From a checkpoint of a small mixture-of-experts model trained on Wikipedia: width 256, 4285 steps.
Below are experts of layer 3 (counted from 0) of a mixture-of-experts language model. Rows are named router (the router's row for the expert), up (a neuron's input weights, with its number) and show model dimensions 0-255. Each number is 50 + 12 x the weight over its row's rms, rounded and kept within 0 to 99.
After each expert's rows: a language model's description of what the expert responds to. This comes from a sample of Wikipedia text that the model never trained on.

# expert 60
router:54 40 71 49 37 31 72 56 56 50 42 59 82 40 31 53 55 78 42 56 38 47 56 46 74 37 48 41 48 51 46 53 57 47 59 51 57 54 57 68 42 45 54 36 53 59 42 33 59 62 66 52 64 49 48 49 62 32 55 60 55 58 46 62 33 26 55 46 56 46 44 59 63 34 33 52 45 54 50 56 26 67 61 61 43 34 45 65 39 46 71 42 44 39 52 54 38 46 46 24 43 39 53 39 36 56 41 38 45 64 72 53 47 26 63 41 54 54 51 61 49 63 57 56 54 55 69 50 28 47 38 58 74 41 49 57 41 39 37 49 48 59 39 41 50 40 37 64 44 53 25 42 45 64 35 79 56 47 41 74 48 60 63 45 26 71 32 64 51 43 32 70 38 69 29 58 40 49 58 63 38 44 51 55 37 60 62 42 56 65 46 45 67 52 60 43 66 55 56 75 47 46 72 51 26 63 41 33 51 58 65 62 32 36 65 57 61 40 46 53 69 32 38 60 23 45 46 43 48 54 47 74 31 47 50 72 42 44 25 41 51 35 57 68 46 74 53 52 51 50 54 71 45 55 46 56
up0:48 58 62 59 33 50 49 28 77 65 53 59 56 45 46 74 53 43 27 61 70 33 52 25 50 36 51 39 54 39 68 40 52 60 55 72 55 56 43 56 37 26 34 54 47 58 60 56 47 53 68 49 59 22 51 77 34 60 53 50 57 24 65 64 65 41 52 47 49 41 63 68 36 44 28 47 42 46 53 54 52 60 52 47 47 52 50 48 57 60 38 71 58 35 50 52 59 61 46 44 35 42 55 61 40 47 38 39 64 38 44 43 39 59 41 60 62 50 55 76 46 50 74 36 55 47 40 60 54 43 43 49 48 72 43 50 42 33 46 62 58 57 49 62 46 29 61 69 46 51 46 66 47 43 64 54 51 45 36 60 65 40 51 48 60 58 53 40 47 67 62 64 67 45 58 52 41 41 34 26 74 63 52 43 61 43 52 37 49 35 51 47 49 51 46 62 42 42 55 40 52 36 46 45 20 53 58 34 55 58 33 48 49 41 70 39 27 45 82 51 12 77 67 56 57 64 57 41 37 24 53 38 49 50 51 48 68 56 72 40 66 30 38 44 46 53 36 43 40 46 30 51 54 52 24 27
up1:60 31 72 56 45 45 58 48 41 51 46 56 66 71 47 63 32 33 47 45 46 44 49 54 53 54 44 43 42 38 67 60 37 51 63 55 59 62 44 40 62 56 62 44 56 32 53 62 36 45 51 50 27 41 42 45 26 68 54 66 41 62 60 34 51 48 29 34 39 67 32 60 45 68 47 79 46 45 41 31 45 68 49 57 24 55 44 62 59 45 51 33 50 40 51 45 47 65 62 62 37 45 79 52 57 49 41 47 40 30 50 36 41 59 75 37 42 51 49 60 49 56 52 29 24 54 58 48 68 28 87 51 49 38 43 67 50 59 61 44 61 57 63 58 54 43 67 74 59 49 58 46 47 62 62 42 30 43 39 56 48 27 68 56 57 39 54 56 53 43 60 58 37 60 53 56 47 41 47 66 37 69 72 62 77 56 52 72 47 47 39 51 73 62 62 39 60 44 41 56 42 56 53 44 39 39 61 35 51 58 37 46 55 53 67 36 64 74 38 57 46 41 53 51 42 73 55 37 49 65 32 36 39 42 47 67 58 33 38 44 54 72 43 53 56 56 84 46 52 44 55 39 61 79 53 61
up2:31 67 30 51 44 52 47 53 51 56 48 36 31 44 64 48 57 41 46 43 80 39 44 29 73 75 52 59 63 49 34 45 57 51 39 79 66 43 57 69 44 56 54 45 51 47 40 53 47 72 61 77 51 62 51 44 50 45 34 45 51 44 51 58 67 34 52 70 44 46 43 53 55 44 38 44 42 42 58 47 34 37 42 60 37 49 25 33 31 34 58 48 47 69 65 51 55 42 59 50 54 41 53 50 44 47 50 31 72 64 38 32 56 70 25 46 40 68 31 64 67 44 32 47 41 50 74 51 49 62 41 57 59 50 47 45 42 59 41 47 43 35 49 56 53 50 53 47 61 53 69 30 31 65 42 75 43 53 65 57 63 55 48 61 59 49 50 34 54 41 26 37 74 47 38 28 40 27 54 36 42 54 53 33 53 48 71 47 53 59 30 40 32 64 54 49 62 71 69 39 60 55 51 51 32 59 34 51 73 29 45 33 57 51 55 49 58 44 48 28 33 70 68 25 41 44 49 48 53 56 41 39 46 44 47 32 39 46 63 40 51 42 53 65 55 46 49 27 46 52 51 79 23 48 43 52
What it handles: Family and role nouns. Common nouns for kin, people and topics after possessives or "the", such as daughter, son, family, team, season, album.

# expert 48
router:56 45 31 50 39 61 38 56 33 46 34 35 55 65 66 42 39 40 58 38 62 49 57 50 51 54 45 45 62 48 54 58 63 62 42 46 58 58 27 36 29 35 40 49 63 48 60 39 40 46 39 63 45 56 51 48 41 54 50 54 52 57 45 47 51 68 57 37 65 49 51 27 64 50 59 42 53 44 49 74 70 31 63 57 29 39 62 52 42 65 55 45 67 46 53 42 33 57 60 69 50 55 62 28 61 54 43 63 42 28 48 16 36 43 45 38 55 48 64 42 50 42 25 42 58 64 59 46 46 42 68 46 54 47 21 35 50 46 29 71 52 31 66 71 51 63 54 62 47 43 54 43 64 62 59 50 54 59 29 76 26 56 56 52 35 39 71 60 37 41 17 53 73 32 44 45 46 46 45 70 56 46 79 55 40 34 35 61 69 38 64 41 61 54 25 34 54 60 63 58 47 26 55 42 39 35 69 31 51 45 75 64 46 55 44 41 54 23 39 60 45 62 44 49 66 55 57 42 63 45 55 52 46 44 69 44 48 64 56 42 44 48 63 51 45 37 68 39 54 41 58 58 71 56 66 56
up0:46 74 60 44 49 53 48 15 55 51 51 52 46 56 72 68 63 52 45 54 68 43 36 46 41 26 67 62 55 74 54 71 40 47 61 38 57 61 49 70 69 51 49 35 48 63 58 70 48 57 50 34 40 50 65 67 37 47 65 44 55 43 44 45 55 54 40 40 47 56 71 48 56 39 44 33 38 38 46 52 59 52 36 29 54 45 46 36 33 30 05 55 49 62 44 25 60 47 49 64 47 42 48 73 58 53 52 60 47 53 47 36 58 42 56 70 58 40 63 39 27 47 58 55 51 53 56 63 78 54 56 52 31 56 67 49 42 36 65 38 62 52 49 49 48 41 37 43 65 66 55 51 51 52 38 44 58 44 51 48 49 64 64 43 66 33 36 54 63 16 56 21 47 59 51 53 70 41 43 65 63 42 51 49 79 64 42 63 38 63 55 55 32 47 62 51 58 65 51 46 36 58 53 46 47 43 58 38 75 40 43 65 47 57 31 52 45 46 47 28 52 39 60 45 51 43 53 44 47 47 66 44 47 47 68 57 61 39 65 30 49 63 45 39 23 43 35 41 58 65 25 39 30 50 35 73
up1:59 61 40 52 55 60 55 53 22 38 61 72 54 34 33 44 29 66 59 36 45 51 36 57 59 33 55 63 80 35 74 43 56 66 68 50 47 45 32 34 44 58 48 73 32 66 54 57 41 51 44 40 56 47 41 67 56 55 41 55 69 54 71 62 51 47 53 38 66 41 52 53 68 62 55 73 42 43 43 54 34 52 58 32 37 53 41 46 39 53 52 42 59 61 41 51 52 54 54 61 45 64 66 78 36 47 69 26 62 45 44 44 62 52 57 23 50 50 63 67 42 35 72 23 71 68 37 40 49 43 49 58 60 40 60 53 54 53 42 55 69 54 33 32 42 53 39 31 41 43 51 48 38 46 47 40 43 67 41 39 56 32 28 33 36 61 51 33 49 53 60 45 37 51 43 50 68 39 61 71 57 48 47 62 49 44 52 32 42 36 47 51 46 45 30 48 40 45 34 49 60 52 48 71 59 57 34 83 53 40 50 67 39 45 57 76 63 37 49 47 42 29 56 58 49 50 41 59 41 39 67 61 70 52 46 31 66 71 62 45 54 62 50 48 57 57 51 81 44 57 51 43 39 32 33 57
up2:65 55 79 49 46 31 41 50 50 56 86 48 30 55 46 57 56 64 23 54 60 16 40 45 47 50 58 35 63 36 38 71 54 47 51 38 50 69 66 45 54 52 55 41 54 47 69 40 31 34 49 73 65 32 30 50 58 40 69 62 59 72 57 63 50 48 42 44 10 29 34 63 28 42 53 51 55 58 40 66 47 50 55 34 37 63 59 52 40 44 67 61 49 58 47 74 58 41 49 41 50 49 49 53 51 50 40 48 72 48 56 46 12 53 56 50 63 50 51 60 47 44 48 69 43 47 59 54 34 47 51 63 57 60 52 74 41 52 45 50 41 65 30 65 48 63 54 50 44 50 44 38 60 53 67 50 39 51 57 52 56 48 48 47 69 56 29 64 43 63 68 54 30 60 59 53 36 69 49 42 63 45 53 42 34 41 31 51 38 38 48 47 42 56 55 34 47 60 25 55 39 25 42 73 57 49 55 35 52 53 35 40 54 65 46 64 61 43 49 62 68 47 31 66 45 47 53 57 57 51 58 42 70 53 51 36 69 36 55 37 45 41 44 50 64 67 42 71 42 55 27 29 37 44 46 62
What it handles: Mid-word name syllables. Syllable pieces inside proper names and foreign words after a capital, such as Charl-est-on, Wh-ig, H-ag-oromo.

# expert 37
router:60 67 57 40 51 44 47 65 30 34 67 42 34 57 42 44 56 62 48 49 25 44 49 56 32 62 45 56 65 48 43 44 66 22 61 17 56 32 48 57 50 77 63 50 49 62 30 45 47 60 42 40 34 57 38 59 70 44 51 54 44 36 56 42 65 54 67 69 50 26 54 31 38 55 40 45 59 52 47 48 56 46 46 43 40 55 60 32 56 50 53 26 29 29 57 52 69 54 61 31 38 36 58 43 58 60 61 65 53 44 50 55 55 32 60 47 51 60 38 32 51 46 38 69 48 54 61 47 28 56 49 44 51 40 60 63 58 61 48 53 37 46 40 42 49 43 66 53 38 59 40 45 63 55 32 23 59 38 44 58 69 66 70 41 64 54 73 36 36 54 57 59 42 56 56 57 54 37 61 56 49 54 46 53 63 34 38 40 43 43 43 45 56 55 67 57 50 25 62 60 48 34 55 53 40 50 59 33 87 50 32 56 55 30 59 86 51 52 54 51 58 66 23 46 28 37 47 46 50 51 46 53 51 48 57 50 12 39 43 40 38 54 72 74 44 66 53 62 58 64 46 52 39 66 65 55
up0:59 61 38 48 42 62 49 48 68 52 54 41 46 61 59 78 61 50 61 48 49 62 53 56 42 58 44 54 62 49 50 45 38 60 41 41 55 43 53 26 35 42 45 43 34 66 37 54 63 41 47 61 47 63 27 39 55 41 75 43 66 71 35 41 49 51 81 50 62 49 64 38 60 40 56 35 36 60 55 58 44 45 31 39 45 67 47 57 55 54 41 60 34 28 51 38 46 59 70 62 52 40 77 52 47 35 30 40 58 37 41 33 58 68 53 57 46 46 63 47 47 62 32 47 45 39 47 48 38 56 47 59 74 72 23 59 53 48 37 55 44 33 64 30 54 44 61 39 71 49 49 68 27 40 36 64 14 37 38 46 51 44 80 51 36 50 59 55 37 45 48 34 38 29 50 58 71 58 43 38 59 41 42 54 55 31 73 47 65 70 35 54 78 53 57 67 57 54 32 50 44 25 45 37 65 65 54 29 39 52 44 46 41 47 47 42 40 66 53 40 58 54 42 41 42 52 50 59 46 35 65 50 37 57 47 66 55 39 40 37 57 66 26 59 39 56 55 39 36 62 43 65 37 45 37 59
up1:46 56 66 35 33 35 56 32 34 27 39 65 63 73 37 65 48 71 39 54 41 30 57 52 51 56 35 62 56 51 44 39 30 36 63 66 59 68 50 52 59 45 48 62 63 53 37 66 36 36 51 55 67 40 41 36 53 28 48 61 59 33 57 26 47 48 34 19 46 58 24 34 49 47 47 52 44 48 48 55 35 44 29 40 50 53 52 40 55 56 51 54 51 37 37 54 64 43 45 37 51 54 41 57 45 50 43 54 44 45 52 43 70 61 55 54 66 46 40 54 34 35 39 64 55 57 33 42 49 50 45 46 73 49 37 42 43 49 60 43 71 48 45 60 63 58 31 51 56 69 23 53 64 55 47 68 44 45 57 62 48 36 47 65 49 67 33 47 40 39 49 52 24 44 54 66 48 40 36 60 56 61 46 42 46 46 59 41 62 63 54 52 65 58 67 60 54 63 53 56 63 34 66 52 34 46 38 44 55 46 58 64 73 54 38 51 29 70 54 48 17 13 48 64 62 66 48 39 55 45 53 47 42 36 45 76 22 67 68 45 34 63 54 51 20 50 60 63 58 54 26 52 33 55 67 53
up2:39 34 40 39 66 27 56 38 57 40 26 78 30 50 55 40 24 41 43 53 58 56 52 56 32 62 54 44 70 51 42 57 26 32 56 65 54 28 62 43 52 42 42 57 54 59 53 47 74 54 48 61 56 53 42 47 33 24 52 47 55 42 56 45 61 25 39 67 38 44 30 45 54 50 62 45 62 47 53 40 50 63 51 40 27 37 36 41 21 63 69 75 66 47 42 71 54 65 39 71 51 47 47 70 52 31 42 52 50 45 40 20 51 68 45 64 56 51 48 46 45 48 73 54 56 24 57 38 44 51 65 53 62 45 56 60 65 61 42 57 41 48 45 51 49 62 50 53 24 56 55 55 31 39 47 39 48 50 38 53 68 45 49 53 72 41 42 60 51 51 46 61 45 51 19 42 46 49 60 31 42 72 41 44 67 51 46 42 61 42 51 51 49 54 35 41 58 48 40 54 39 45 47 46 62 61 45 60 29 15 77 56 57 68 33 33 55 55 46 64 49 62 81 28 66 63 45 65 51 63 56 65 56 33 42 54 32 53 49 70 60 51 46 37 52 60 40 46 45 53 41 48 35 52 45 56
What it handles: Organization name heads. Capitalized institution words such as League, Cup, Division, Club, Army, University, Party, mostly in sports and politics tables and headers.

# expert 4
router:63 74 59 55 67 42 51 64 39 55 53 49 35 49 60 58 29 44 51 56 54 53 49 56 41 30 50 36 47 60 59 29 66 36 53 44 67 31 53 51 72 56 38 60 40 27 65 61 67 59 58 53 65 39 41 45 56 70 36 33 51 39 54 71 65 60 53 22 51 63 65 47 24 72 33 68 42 43 45 32 60 41 75 42 66 54 49 43 60 51 64 63 31 36 41 61 71 46 40 35 45 36 36 61 69 49 61 44 46 48 42 58 38 54 76 49 44 52 72 50 71 81 38 40 59 51 30 58 66 73 54 49 43 36 44 70 58 49 23 36 53 60 48 44 49 42 49 44 58 53 75 53 69 45 55 39 47 40 47 45 65 52 44 47 45 42 51 57 45 50 55 40 47 63 62 34 33 57 26 42 60 55 51 50 49 68 40 54 39 65 51 56 69 61 35 56 30 37 59 33 44 44 54 59 46 49 40 55 70 42 32 67 37 62 34 61 40 48 55 47 64 51 62 58 43 61 50 38 57 44 51 37 81 36 30 38 32 46 53 46 32 66 52 55 44 31 39 53 47 45 40 27 47 62 50 51
up0:66 50 64 51 41 63 52 36 55 35 26 50 30 68 54 42 65 62 49 57 69 41 38 70 74 85 26 48 37 49 34 60 36 37 42 49 37 69 61 47 57 65 78 48 59 73 49 43 74 69 25 47 40 53 45 55 55 38 31 70 35 59 43 37 63 73 52 52 50 51 45 46 35 48 71 44 71 52 50 62 52 44 32 67 61 67 62 44 26 54 57 49 54 67 36 38 48 34 53 52 43 51 60 48 28 53 43 43 30 44 50 44 68 45 54 56 56 49 51 35 64 29 64 61 44 21 45 38 47 07 48 45 64 54 62 69 48 59 54 59 31 45 57 37 55 71 37 41 62 42 33 49 38 30 34 53 45 59 42 53 45 60 49 58 61 50 50 65 39 62 66 33 58 37 49 73 50 51 54 57 45 54 53 54 63 43 63 62 36 36 46 42 29 45 44 52 50 52 48 40 35 30 52 56 60 64 54 68 55 49 58 45 68 58 63 53 47 46 37 61 36 63 56 49 56 31 58 49 41 51 55 49 52 28 46 66 35 50 45 39 38 31 42 68 54 54 57 46 54 53 54 44 54 37 48 66
up1:41 32 51 93 29 68 48 54 48 48 48 50 39 51 56 73 26 61 17 50 41 57 51 44 39 61 57 63 49 43 47 58 45 41 78 30 52 58 57 48 47 63 74 65 66 52 63 50 72 71 52 57 38 53 60 72 43 52 46 31 47 56 65 52 42 37 58 62 35 60 52 50 57 67 55 47 56 72 27 49 50 34 39 53 48 59 57 43 48 54 55 53 33 34 72 45 44 65 59 55 51 56 48 45 38 70 66 51 40 46 52 60 56 45 44 60 63 80 60 54 44 53 36 42 55 70 53 56 42 43 48 36 71 34 47 42 50 53 47 36 46 51 29 42 44 50 40 48 59 35 45 65 48 70 50 44 63 57 52 42 38 51 44 58 66 33 35 48 50 63 62 38 35 58 62 45 57 48 40 28 58 29 22 28 89 34 40 61 36 61 30 45 60 50 44 41 54 60 57 60 36 67 57 51 43 48 46 52 72 66 47 50 63 63 57 38 52 76 67 51 53 38 56 37 53 41 60 40 51 57 47 57 66 51 47 46 59 43 45 47 41 60 59 66 49 51 51 33 71 54 74 37 70 34 37 42
up2:40 65 66 48 68 53 45 69 46 48 57 53 49 48 66 55 61 55 21 39 56 39 56 39 43 56 57 57 49 32 37 51 54 44 47 29 36 62 55 47 53 50 44 19 44 53 63 51 70 55 46 54 53 65 52 50 30 65 47 50 34 30 42 46 52 54 33 41 39 57 45 35 35 52 33 65 47 69 63 49 27 57 63 47 35 60 54 46 34 43 71 55 54 33 42 61 48 51 45 48 64 57 51 60 62 71 48 29 44 40 48 54 46 41 55 54 74 50 38 63 27 48 50 52 55 50 75 48 50 52 76 55 49 30 60 47 47 55 49 57 48 48 57 55 48 43 43 23 51 43 58 25 46 60 25 32 57 62 57 50 65 59 36 34 63 66 53 53 66 50 39 73 36 55 45 34 48 63 52 44 69 20 40 49 40 37 32 51 47 41 49 61 62 47 52 43 70 59 66 42 36 59 51 54 46 57 56 56 65 38 57 33 36 52 61 56 77 43 64 59 79 48 44 65 35 74 45 33 37 88 67 33 48 51 60 29 28 22 50 40 78 40 53 51 44 52 56 44 56 55 55 33 49 54 57 53
What it handles: Table cell separators. Pipe separators between numeric cells in Wikipedia tables such as league standings, match scores and stats, plus digits and semicolons.

# expert 7
router:48 37 56 54 42 54 50 70 72 64 56 54 74 43 52 44 69 60 47 55 60 65 55 43 55 82 71 56 51 48 51 61 47 58 50 65 24 46 41 43 50 59 45 35 47 39 53 44 45 72 58 36 52 50 68 65 62 44 42 76 65 20 44 64 40 69 54 50 41 43 60 38 41 52 32 68 40 59 51 51 25 49 36 52 39 84 69 59 56 50 49 74 79 58 43 44 63 41 64 50 47 31 66 44 45 58 39 25 60 50 66 55 58 56 39 52 53 31 31 49 44 40 43 66 46 53 44 45 34 36 62 28 59 57 55 50 42 52 61 41 63 45 53 24 49 45 57 38 38 54 45 61 69 65 35 56 43 77 45 63 61 58 64 33 50 54 54 30 43 43 50 63 45 54 57 57 69 43 61 32 69 55 21 62 50 50 71 52 37 36 47 46 58 46 40 35 41 25 52 47 54 54 70 23 53 32 49 62 50 59 37 53 37 44 50 70 56 42 54 50 53 50 36 64 45 46 46 38 44 33 47 54 50 40 40 28 61 39 45 50 63 47 47 47 44 64 33 54 53 44 24 68 30 58 49 64
up0:60 55 60 50 71 32 45 62 33 50 58 19 30 61 71 52 34 40 67 35 32 56 74 04 52 28 64 58 37 59 52 53 50 43 43 55 64 16 35 44 39 51 64 36 53 44 43 66 57 53 57 51 58 58 57 59 53 51 69 43 46 57 59 59 38 53 46 47 54 57 50 51 80 37 49 77 69 52 47 34 77 39 31 31 54 59 64 42 55 53 35 47 23 28 48 58 48 44 52 56 53 59 61 47 38 43 44 57 67 42 42 57 28 23 34 55 31 55 82 43 42 44 55 47 45 43 52 58 59 57 59 47 65 43 57 48 72 49 62 54 26 50 48 57 44 54 59 70 47 52 46 46 51 68 31 36 54 55 49 49 49 58 49 56 47 21 52 45 58 58 55 19 40 29 36 36 56 59 51 31 51 48 41 50 39 40 50 40 49 39 48 44 57 57 40 55 49 66 42 42 63 66 55 63 42 61 57 57 52 70 40 62 38 55 66 52 42 60 67 54 63 66 47 33 63 31 65 46 43 48 45 44 48 52 35 32 47 41 52 48 43 55 46 64 46 51 65 47 55 41 38 37 62 27 40 51
up1:45 50 57 47 58 49 52 44 62 34 39 49 17 64 44 57 70 30 43 22 44 61 54 53 34 49 58 58 50 40 55 48 37 66 63 65 54 53 44 38 56 66 39 41 29 45 58 52 46 45 34 54 69 44 59 33 29 59 52 49 46 54 55 53 47 44 42 54 62 55 65 38 47 53 61 54 62 48 65 62 56 43 59 52 60 24 66 74 51 31 55 60 44 54 55 55 54 52 53 65 45 42 77 65 49 69 44 48 53 75 44 30 20 52 37 63 91 16 68 53 44 50 67 62 44 25 50 58 57 56 41 36 52 51 36 53 17 52 45 60 55 48 47 48 65 62 46 54 62 76 44 56 45 44 31 29 38 38 49 59 47 67 53 42 63 51 41 70 26 51 65 45 66 66 47 45 56 69 36 48 60 42 56 43 49 54 46 49 66 47 52 55 46 38 42 55 41 48 71 55 59 50 28 49 57 53 55 23 44 43 58 49 23 65 59 46 55 46 54 58 62 53 47 45 44 57 40 50 56 39 70 47 53 27 56 72 46 51 41 50 63 41 44 45 48 30 49 42 36 60 42 42 20 35 27 34
up2:43 54 49 51 42 60 55 52 57 39 31 52 46 55 53 56 58 23 61 42 60 72 45 40 55 66 42 56 63 39 56 42 30 49 65 58 61 78 49 44 38 58 51 40 40 44 56 76 07 53 54 62 63 59 53 51 38 49 49 43 46 39 36 54 34 31 42 41 53 42 58 27 54 69 32 42 43 31 44 42 52 40 48 42 44 51 52 47 30 63 43 51 65 40 71 48 68 54 28 37 57 42 48 64 47 41 30 63 53 55 58 53 33 53 63 56 53 54 55 28 70 30 46 47 48 54 42 54 41 59 56 41 48 61 52 59 59 38 36 57 68 20 28 34 53 51 48 48 33 70 58 47 38 52 67 42 62 48 58 40 50 57 66 73 66 39 38 58 53 75 62 65 74 31 48 59 70 53 44 33 59 51 52 45 34 44 47 61 18 46 45 62 47 46 51 52 58 39 42 50 51 27 48 53 49 52 57 46 43 34 70 50 63 40 49 44 51 63 43 50 57 62 91 36 53 57 54 59 58 49 56 26 44 34 56 66 51 66 45 58 58 31 62 35 53 31 36 55 26 38 32 43 61 49 62 63
What it handles: Infobox field values. Field labels and values in Wikipedia infoboxes, such as Born:, Coordinates:, (age, Personal details, and places or dates after them.

# expert 27
router:30 39 25 56 42 28 41 61 40 56 32 32 31 72 57 43 27 43 63 14 34 71 61 64 65 66 50 38 55 44 31 50 63 52 50 43 62 52 63 49 50 32 40 48 45 32 68 47 53 32 42 58 32 53 50 45 40 63 61 66 61 56 28 42 63 63 56 29 48 35 32 37 54 42 55 46 53 43 50 56 64 47 33 32 33 48 54 57 57 67 70 43 45 55 55 42 45 40 60 54 45 57 43 30 55 48 70 65 52 50 52 53 28 49 43 31 50 52 46 39 56 67 40 54 53 55 46 58 35 47 46 42 47 41 62 47 33 45 53 61 32 27 38 52 43 39 62 75 68 57 66 61 39 49 50 51 60 70 56 59 22 51 40 41 56 50 59 42 59 51 27 59 59 47 32 45 50 63 54 65 36 26 67 28 61 48 37 62 74 43 39 48 44 52 36 38 64 77 42 67 57 27 42 37 53 35 69 54 49 63 67 43 57 59 50 47 54 57 52 45 59 64 27 74 67 49 61 58 55 49 51 37 53 56 57 47 55 60 52 46 36 60 61 48 56 42 55 68 45 39 55 43 80 71 40 44
up0:40 58 38 34 26 51 30 60 54 40 60 77 54 46 52 53 42 43 59 59 49 46 55 67 51 40 63 57 53 48 57 49 52 72 49 46 39 36 62 63 42 78 31 60 61 39 32 51 28 39 51 45 65 39 48 41 43 39 14 36 66 73 28 42 44 44 52 76 48 43 65 69 56 67 45 31 53 36 40 34 49 58 40 39 63 61 57 50 39 47 64 40 51 50 41 61 48 54 33 76 40 45 52 47 48 61 57 41 66 43 37 57 37 30 52 74 54 54 53 43 60 71 50 49 58 33 53 50 35 53 29 41 60 37 62 65 39 55 60 57 51 55 44 61 61 53 35 33 45 63 50 35 70 39 39 33 72 34 44 44 81 54 55 47 46 47 54 68 50 44 45 67 49 67 33 51 59 65 55 57 58 62 49 73 69 51 42 60 70 47 52 37 41 63 47 36 40 58 50 44 46 56 51 48 54 46 52 32 52 55 04 58 45 54 28 51 51 40 42 60 43 37 43 65 54 64 33 44 41 32 38 31 50 47 45 47 60 48 37 56 40 36 42 70 28 59 48 37 38 75 52 46 56 40 55 65
up1:39 43 33 24 52 65 46 53 50 50 62 63 54 56 66 57 38 65 52 34 36 42 51 32 28 54 35 60 60 66 47 59 69 33 42 40 60 42 46 61 47 40 45 50 57 41 62 63 49 58 66 59 52 53 29 37 48 53 55 38 48 46 33 52 50 44 50 70 44 52 45 45 56 49 55 56 54 44 61 70 42 45 75 60 49 50 54 39 38 47 32 78 30 65 48 45 31 57 64 65 49 44 35 41 29 45 60 53 67 48 57 32 53 26 34 43 70 51 53 47 47 46 48 93 47 48 47 42 73 27 47 69 46 50 53 56 52 46 41 57 49 49 55 21 47 32 44 60 54 46 50 35 43 50 43 39 77 51 64 48 58 36 76 58 50 43 44 64 40 41 33 43 37 36 74 31 49 54 39 56 47 43 58 68 57 26 48 42 33 56 50 44 37 48 54 61 51 61 62 73 56 65 50 54 41 55 32 73 52 43 45 44 59 35 33 54 36 35 42 54 33 56 57 54 56 65 34 44 45 37 40 81 38 77 46 60 55 40 42 49 70 47 34 69 55 40 70 54 54 50 42 59 60 45 48 12
up2:49 50 48 61 34 56 46 66 61 43 50 62 47 39 54 53 54 36 41 33 60 62 56 46 48 24 47 74 34 36 21 48 41 58 43 76 60 28 58 38 34 44 55 47 33 57 70 51 50 55 66 43 52 35 45 35 49 63 55 60 47 42 43 40 59 41 62 65 22 38 43 57 53 79 41 37 52 41 28 57 45 73 38 43 46 34 51 50 48 51 59 49 61 45 42 66 66 54 28 55 33 39 76 85 54 74 49 39 44 51 46 34 60 58 46 41 45 54 41 47 65 44 48 49 56 54 58 65 37 49 43 52 59 43 41 43 32 45 31 57 64 50 39 51 53 46 51 27 58 47 43 63 59 36 64 61 61 48 41 46 54 45 48 58 32 36 71 28 70 52 45 53 44 62 40 47 44 49 34 54 45 33 50 28 49 55 44 51 39 53 49 53 54 60 60 31 71 36 50 65 51 68 64 62 54 24 30 68 39 60 47 69 27 30 59 37 44 26 42 46 51 53 48 41 42 53 53 45 56 72 43 71 58 29 63 56 67 66 56 39 54 72 68 74 51 45 45 33 34 37 39 53 62 53 65 50
What it handles: Short consonant-vowel stems. Short stem pieces after an initial letter, usually followed by -ed or -ing, such as fl-ipp-ed, d-ubb-ed, Sc-rap-ped, t-emp-o.

# expert 11
router:51 35 46 49 31 33 38 39 52 52 25 61 33 48 64 54 40 55 61 43 48 56 54 37 63 56 39 31 45 41 31 59 44 68 44 32 52 64 60 41 55 51 44 60 41 53 67 33 34 45 45 36 47 48 48 51 42 39 68 64 59 64 28 41 70 60 53 20 53 53 47 57 72 27 69 60 36 49 55 52 80 57 63 42 47 33 61 69 68 66 37 57 58 60 69 47 24 59 51 62 44 59 46 50 50 63 67 63 48 67 26 60 37 51 46 27 54 54 53 61 53 53 48 49 32 31 29 54 47 56 44 67 55 46 30 56 30 45 46 54 48 36 56 63 41 41 32 52 70 40 57 63 59 53 60 56 62 40 67 45 38 65 58 47 45 36 45 76 52 44 17 54 44 20 28 41 45 66 49 65 39 46 62 57 40 58 46 44 59 50 60 46 39 58 37 26 57 59 44 46 63 34 50 53 70 37 50 56 44 39 75 58 66 54 55 43 46 64 58 53 40 67 58 44 60 68 41 61 48 43 55 61 50 48 67 54 58 45 31 42 38 73 52 42 59 49 56 53 27 32 42 56 61 42 34 32
up0:56 58 48 48 47 54 38 52 55 26 45 31 47 55 47 41 47 57 64 51 66 56 40 28 36 46 44 46 41 45 41 30 45 45 56 31 31 41 28 58 48 45 49 46 42 35 42 37 67 36 57 46 45 47 53 76 46 63 44 35 54 57 15 60 58 60 44 49 52 45 69 76 54 79 51 74 25 34 49 50 67 31 58 43 42 40 35 41 74 59 41 39 56 46 42 36 58 35 46 68 31 43 36 53 48 54 55 51 58 44 51 47 69 62 53 68 37 33 48 41 65 55 22 63 54 57 44 52 30 67 62 52 45 61 60 56 38 58 45 72 57 30 37 39 70 54 76 65 53 57 66 48 50 53 54 54 52 41 55 50 55 64 48 52 47 51 58 56 69 41 53 45 55 62 66 48 55 53 34 37 61 38 56 55 83 55 41 35 51 59 27 49 56 48 65 45 75 41 64 48 66 44 63 42 44 60 40 57 48 39 35 51 21 42 39 45 47 50 60 43 57 41 72 42 57 44 41 73 61 58 58 20 53 57 64 73 39 50 78 50 66 40 28 58 63 36 35 64 42 57 36 45 52 38 43 52
up1:60 57 56 57 63 38 44 34 57 54 70 63 54 64 58 25 47 47 37 43 57 44 71 35 44 55 48 45 42 43 34 36 53 60 71 64 27 44 34 55 31 60 45 55 38 28 50 56 66 90 68 51 62 65 68 38 34 34 30 58 69 46 38 47 49 56 19 70 48 38 53 51 51 51 34 45 53 58 34 44 51 35 47 45 62 44 49 45 53 49 37 53 55 40 53 62 63 54 39 41 47 43 60 73 35 61 78 60 60 57 60 61 46 75 51 30 60 58 55 37 63 43 54 53 32 42 78 60 41 65 33 43 51 45 41 56 58 45 57 31 62 43 49 35 43 49 58 46 44 43 46 42 45 65 35 51 20 70 35 34 46 39 37 40 46 49 40 37 38 48 63 41 57 64 28 64 40 45 57 24 55 56 45 32 64 53 48 53 53 53 68 56 82 67 50 60 50 45 62 55 59 59 66 40 55 63 30 40 55 55 65 53 64 74 37 31 46 48 60 39 57 44 62 57 57 61 63 61 47 39 53 55 46 43 51 48 46 63 61 53 50 23 83 61 55 48 53 37 51 27 58 50 41 45 45 49
up2:48 62 57 44 46 44 52 64 52 42 51 59 42 55 48 56 43 47 37 64 76 51 44 47 40 28 64 41 59 60 42 66 47 39 56 34 47 59 61 47 45 46 66 54 40 69 37 48 41 41 57 57 16 54 60 67 50 52 56 51 89 53 27 69 64 41 66 34 24 52 62 37 68 47 44 43 32 65 50 52 20 48 13 45 32 65 53 65 61 46 49 52 45 49 50 48 38 43 64 72 42 57 40 51 48 59 42 38 60 53 47 53 45 61 43 50 56 68 65 81 30 30 35 64 64 47 48 66 61 55 64 46 39 50 51 71 50 53 62 66 65 46 45 53 45 64 73 61 32 73 31 46 60 58 59 64 51 30 49 50 56 21 38 55 62 46 44 43 37 52 40 43 36 41 74 62 43 65 37 81 54 44 29 53 42 43 46 32 33 49 20 49 52 46 43 47 45 54 39 47 50 57 65 27 39 37 43 76 59 57 46 50 45 66 51 52 47 43 52 63 60 64 45 41 73 53 43 65 57 37 43 42 43 40 68 59 61 60 59 56 49 46 55 58 66 62 49 55 44 38 47 39 53 51 46 55
What it handles: Lowercase word-initial fragments. First lowercase piece of a common noun split into parts, often after a or the, such as sn(ail), kn(ee), h(ymn), b(asket).